config.toml
vocab_size = 2048
init_std_o = 0.0
init_std_down = 0.0
lr_head = 0.0051
Below are experts of layer 6 (counted from 0) of a mixture-of-experts language model. Rows are named router (the router's row for the expert), up (a neuron's input weights, with its number), down (a neuron's output weights, with its number) and show model dimensions 0-191. Each number is 128 + 24 x the weight over its row's rms, rounded and kept within 0 to 255. Numbers have three digits each.
After each expert's rows: a language model's description of what the expert responds to; "comes after" lists some tokens at least twice as common just before its tokens as in all text. This comes from a sample of Wikipedia text that the model never trained on. Tokens count by the router's weight.

# expert 34
router:113109135127139171101108153089091149114171106145143110095159151148163138128148148129119099177097159093135096126129095112120152122160133111107075131125103132133168176172143105126158165131139136124135132109099147162097113107130145155134158161114082134127109124119149114181119150136124143132119155150112074118083146138134124124123128148141097112118085127100157135137100153140135109172155106118108164114175152150111113128106167111093149158099126109104153126077151141098139085144121111140101101167152143086153135096120113107081128156127113144142111105091162117115111113140151151166
up1:117159095149087161135134121131169137097172146132087149135104117136157108136109123155149102123098141156141106121169128112136094118118108136121108136114127096136125129131152128122168121128094167170141098123129124152178138105102138144151141112116146120139113130101121138175153103124154145191139091145101131153092089087120133095110150174118169134111134159092108129132145157105084181137091104084148120154115135124142117122125114112123173134125083148103131120131182155138130174107144137123133127101128122131152143151164067086136129127137094164143144136142161098170170098170124131115
down1:104138146097139140129147073136155091134152135114119093167133132171118163107115170140155132161132116085115167150110138142181125159122129131164132144125127133151144111114112127158162067125132147160071117088142161142076148178111105141103125159131122107123139122144140098131148164128138143125142137125139127155152162171135093175118116126126105111158171098093156106094149146124141054122117140131118126119110115112117138108091188145093094144152123140109123114123135122104175127101122090121138146136143152136154123133153114104120126158125136097121136095096169109101089138106142083124
up2:088075121139112141117152096160093141102139102176079124150115116133132134126116136126111142164131182136155116179144137145134135152082156151117096129114097132140130122128140118123121128131103099139103131086148084187111155062149163119141152147192134102145128114115106184128127126122139132114121112135149127111133115127103129124153164116112149123098145123127106151148115130103141148129117114133151044141114118157171118124099110119159088143121111173125103149100157162099109132106145145179155135168150121074141143118088161101097120131099083131139128143119124114111141125154119147135
down2:115149116119122130113074103142162154109119105178127099122122126126120160138151096176149176158102094125102165149136080109144156096126149128086149110136161156114101110154107165118114162092137110156130112097147101157148170127142099139133132110145135143191110140143128126133155121095112097173140144160142153094086143160118123097131153125129131133144108093089121101179126161143127123115160126090105127148117068104140117111124143139108136101081120120161171102124107074129131168126111130124128117149113137169153185140166131137114124091114131137098120103123143097140117139160116120120
Bare space tokens and space-led word starts such as re, con, f, g, often before an unusual word split or after list and table items.
comes after: " |", " the", " a", " and", " to", " was"

# expert 29
router:141125109098082090115132129111139104136171141127108141105131122154142158131113116099136132140050104072134122173068131142146153161134167156119120097168142101116116150091119155188135129096105160118121104099145126159147099167136142117118136148152128112110133157088096109120109121158119123111141138134144133115119153133110111139147088064160111117104132100161111127104140140160150131184135137132074154115152137128125119135144103142168157135097123117089122145098104106129124153148162147088086157114091122151162099099130144137132110172131120123132147141160125109168098121132153120097
up1:161124142127107137149149122147142113152127120090128115131155121154151102167125143137156161151147141178156154109090120143080154144116145130146078153111138151129158138150140100120115152117161096125114100087113108146147103112150171111094183167144137159119157132085162125115128122131153134103133104151167148132161128128167111119100122100139090114134110151182120110105087114112072109180101109120160114133099127143134103097094106144168144132139088140125157122130083115096152106150146106141136134164108125118141104127103138170110127114092162113110071105145130137148106143139074160128
down1:134157131132127137131155124089149166106141122124123158096123160124143086107081133087162100185125154108045145122119117100146121111128152120146155136145134147102144120138126118149095119150082134125124122168124113120137203122148089100144141142132115090134094153126077102131136103150149139148156173152168123106140135143155138177110101104125107124126147157107080123082114138178105082116132161144102151126102114144115122165107132107164142139168104119144122143145139097112148149122081139141113142124094120140123170128139135113173125166116147116148077109133121108131111120125126136085
up2:132104121081126162108136101102084134104137158121095151161137089083143146150147125083095141108192172157142134134162114107125121128125152176115165142134136145145084122166091133150149142148114134126141137154149164126107106146154102110169130172098147114080096124128101140160110158146136169129084131124131160131093126115112143136148141117096102142130132137122142154093123157158156124136140131149120154143125159154120128114129169132100100154138087126094164100154142145125101119142126098173121124121142168113158146167167147066119141097101141105125121129109079093122114138140095124099
down2:113124147111091124087113133143155074137173068132114155094132123092189120106139113132144132099167113115126126092124138152169130130161113195126117131122134165107141103140118116134120131093094101099147144150156116109124124126125095159119111128123157128146135115134136143151131177131140137145119153138151157163166087132133103120108151120123137140126118153095102128130136070142104149120175141118145168083068131088146128112145120079112120133120147156152135115119153154149106085120111112184138113112101114162122154135118114134164126139160093114118201132149113137144082096134138106141
Commas and clause-opening words like that, which, who, it, he, but, starting relative or subordinate clauses in narrative prose.
comes after: ",", ".", " that", " 19", "ed", " However"

# expert 13
router:157117114094126154121095159152105126139105144118107108137140116100118071148123145139156141074126159148145103137137136124137127148135119093133160204174110126163171148138145095068138112117134134163113126148108150115082157101120164157170134123127143149119145101155132147119122110105117140114119121087129147119109140106111127140124065137173137143143144179127103110128129145143156094084136127149103143114105122104127132103073142146141121163131172162155134099138084117137142127161126108139140097135111144118078143157131127104146141094134076128112139117134091139178155138125113183094
up2:127100088119094156141115120161113101108167121118159145136185087126122128110112080136115111160176149102131075114123148151107148162096100147097140158132152166127148146149140096111173121136153145150066134124092115149116171109098089078122109151152129143120154092143113112118119134167125106129121134154152115097102181175096124156116105161105106143111152173149122115130122146137095094137096137157123139118162127127163162100151118111131149127114111112173132162118146113134117125135160181106117119102156092157144111147116119127154141124172114134129124163115098116155143162130108138109
down2:131166120121115108157086163135170163121090104144139129136132139108111141134144148161103121103086153139114110108151113145140146117098116136120106168129144127148098149161098109130176110108183110133114160111095100131134118112145086112061108158156105134182114142150131096129133119173111103126132142116115131155121152187088138101134181133082129161115158141127149127137179132096127134174102139098153125136103082092119111116132135162135153124146127153172131084114144114091145123104155102103127096093116109102135163133111135156100131134088086103152111152115129129114131155143155129152
up3:086156127142133158131143149121152136128173186114094140157125100079094108125102167145144151157122142127169097128168166093155123124117132113105126141099093121125162190135140153149116114129042163148124138137116151137118123150166108159127146107110141157136164116107129145125130141120107116090080109138135098150115194123111141082105139105131110141101180121146129091103122130095147149143097128125115101116144127109136136133151123112107110111088126173109115116101111144148116167137107126106158129130088112132146104124131104087135143095142107147137124103103146102147106107088149183126
down3:133093136104089140121123160176109102106140137107144107119152140108128098156127151139137145128133146111152118170142159140110138113193134096137184110099118102139179117123095115085148118159110146111183150125118123134161148127085059116157148132107128093152136124124124114132095098115173137099123131098107091104136085144143141193178129112146122097085104103154142085120101127134125125132110099127109138129135162140117146077142137162127129132159144097122143164131114146112130100155151137140096143127106090128119126150162115160099123145153113103151156099125162093122134134101124186123
Short second pieces of a word, often just after a capital initial in personal names or place names, such as H-il-ary, W-il-cox, N-or-thampton, st-or-y.
comes after: " W", " ", " H", " T", " w", " F"

# expert 15
router:128107135131111169136122161124140131132150154129111109119126131085124069143088161147178146131131118095123116120116119109124163129155117145129154115154138146115142098149131127142130141168116136123133141119082106132139102107149157160130120145107144145165112074163121129128149133138105168151085139138130091135128138095110115139136128132126142116111115132126145129126111145147096130134118089120156090131084110166108086145158147153131134093138098120156121221095195136124127130094165113167070122125161134159181118135141088165113122115136091071095117115075111117138092122115099126139
up11:128065123124150081095130100122134092104096121153154128105123126122094125146118095151140149105117122095122161133157132168121168118151146080112123131139145136154118127114141090154113122149164125134097174136081148159110129124171109161111162160138164106192166117117137124134124124099145130102107144124109130108131139112163097104168156118129155129096120147133109147114082125158098143107124143108126112154133115109124143098170138127166135138147133109138155116135145139129096135129151175117142118146173150081131112124125173147129172166108107114172135117133113075187177097098118096120
down11:128116134123143150132129142119136105150138125100135098133114143134127136144126095153113144138142131134136122103187096102107120125136133147103142123123114156121135123137135115152163149102147143147141104167119137165183145147103069130139131162124113147141126149144121112104130164081101146130146131104082134177139138114099184127113103174128119115110130156112108170097055128112135134147088106129136153123106116135127145173086117121177152130092125149150131135087124087129138184148090138169157172125142131090135114080118159085125127128065154140095117098133134120124089075160102138106
up12:126123135139084120156152154114114089124113137172145105131148127109103150171130128125139131133103098105147100105143162096082140137070167110144155097118128135137180114144127100104120108106091165164100158134139106140116119170160126143148132126156090163160149089115133168123116130161116103118141143149089134159121148143132114146164081083132132120131120128120115120123129128127142099179137131127131086141154149132118116129155149145136092138132166082119104145128112144158134119131118177157139122114163123148152099096127129142089125085125146129118104167082084147150096140154076172068
down12:148142060132128108134117135123160150093132149117151097109182135140139126104135078155150122104122128120141114145092111113113109123179117140112139141094136205087118108122151122134115095139130109115098094160109069113104113118163129097101103123148133111131113113106096109148111117152128126118079162138168138122135115122162130161133158131138133134162144154120143125137128128122107151118117135122100185103159138100108121141169103144164155159163125134087124139120140105143083169153092159131116105132081132194146170108125147145123146100117128133159113141075077099152137126130121135154
Hyphens in compounds like editor-in-chief, list-item dashes, colons and table pipes in infoboxes, plus word pieces like te, fe, tra.
comes after: "\n", "ef", " pro", " Pro", "arch", " was"

# expert 48
router:126133094164132179134118123124109141151185104108128147092111138120155139149082160105150120150099119055128150112099126153091083121132142146103110117133145109144139081120168118106154125130145120132105181125072148141148123138167164144086118120109116142163107087140150138151137155165130146113138135167088145129132091146123114097121118133128086081160120094112110130133095175122133087126147123114165104131139138150151156147119188094105141182104127133150133140136152114115127145109147132112148110144127131098156108113106091138123095132103201125143124118113102133125132127118120157160
up1:085123109125160121144117133100161117093099107147166101131135123134080134153136125092127131118071142093124121152116161160120146091144129122148091144124152125135078118092153135120110111137161110133148085084105091106110114143136136153134129134127098091159139159128098115151124161106135125148141152164104141111121133094100141124166114092116117174173140099112121078142145147132124201129097105177103146098132167115092167144125122164154105120120127139119158136114150161109159086126121120198138166116131152133124124143156105164129113132118135125156143088090148115162108153125154116126
down1:120098127092131148099141138107152137110196132098117114110135121089127114177115099117166164124149109148147103121126137113133150106097101110112146112135130187169121105141142134130152112132091098159092123119098117137130156116099108134113115109115143110115160133116119109109188109121161147109102152098115168141128153109148160120147126126141102137154120105185134167143109115157122145119115113110072117141132159152116126137131108077112116142110114144080104151166120099154133153107139171133148152105127141127077146102116123167150199149113099141131183104130139124071120137103168147155
up2:123129145141120149128131131150158135152157127156131140138147097128146136168148178110127144107138124076125119159104129137149096088157152092182089148136152103131077134118138148147118088114109148133194136115105128168086119112135135128119190135187178111118124118112151125140127164137089097143112084151143087096128092122136143126147139128135165118105106143131088141117107119143129137115109146107131148134156150154129122188138090113148141102110145118137132135124116137169151099111124079110169140145158112113131130117115099148127107111057128147138155080151170115121123128119090176132
down2:170131108167190168150130117103187146122086129097148120125153097112103101135173098119105126110136129109121155144145159114094141131139128101142091153165108133151129153151091134097140156107125137137142119159158108139157145174143147181078102119142077102132122137119166128084127107141126156111144128140155156155115150099169124075102124097109105129111134074138154139162158154141122102096149129102123089126064122109160121128122109153133126146134127101132106111128097140151118103128143103096124107164090141137134160124151141107140135105143089159116104123108106081114132153102110136114
The article a/an/another after verbs or prepositions, plus a leading "a" or "e" piece starting words like access, ago, armistice, employees.
comes after: " as", " is", " of", "ing", " the", " and"

# expert 0
router:166124105121096092102151101094155166102101102134116179099134142141120102143081136156125123115142169117119139127095154137056106094141109137096125161171144151096099122125155086166115085151127136167116104065127147104087105156121164172129105104127126102101131102119149152120138099089176129142122139179116138154092098148156155145129138131163156119130129131171152137167131158151141157112119110147143096151148079156134119122158139126169140126128136119142090115161153134102145134118129127102116133144081099124136117107132100116151111138133110123093122110140129147133151127119148089155
up0:114122127086115159104127104126083132155131114123124136100122076139110128155108113123140129092120161162153147142070132140123144183138119154120087169150120131120153124103160141175132144134160166126139153107099078129106114138119151119139143134129111131115132125138136135143123119165170123115156132148127198154119153138130127162130162132130155114150135123147078145139142138113106140107119141134139085090159140135160150103148106099090107152109148071113151105094124098083094077143125113119112142151106151107145115107075113135100158103094110124137165168126145068139156107164126160162
down0:096116111146135133156180153141114129132090115125134075133153121156094114120121135135171100162120142085125134119130078116141142130126108110115140129120112107184114121132143152120101115130117095105133091096115127096127143162104120096157157138132118109130117143140099115153119086145132148111117141132112120141180118127120136148115085190137118137132082119157156124126117116195136079112162136175125136119100111186145155117116088195124142120135124145135170114106174171065098159137100141142127118100135154172097126133119119147135126156121123140111105126131123114086133170130166160096
up1:119093169116137133130103136150118119124088105143140115159118127129088115159118150140117100136160111177093094117124127109138111123110160134094078132126130144147104192074140122167072139139090111110110133164113115157111179158117130144132138145166119139101157116160118163153169117101129109123125134126083136118130114158154135107127156097163127173095126140142122146101142140145137150085180120125120178108107131091122132120109137157188123163108157113087122132141086162150133096092121137136115120142118141086097117143124141120149143114126140109090153112117152141069163116149086119130
down1:131129188149179106097134136140117126147188095105128138111141092118130131146142125105097132089125123089105108130118126131127110100125112114151121172105130153093112129117140091169184187136064143117139131139148105127136140150142119106117150146076140177153122157094094122124121152146135117165101114138125109097139079119179124126135151142136086082157179139173127160136138149104092121149087131146114119110143126111129153139110112136098107113184136166106191094127131116133108143125141148126130112100121115139134145162157113147144149087092137145142121129167122095155125110129116126115
The piece de/De and similar particles in French, Spanish and Italian names and titles (Le, El, di, Du), plus de- starting English words.
comes after: " ", " de", "-", "D", " De", " d"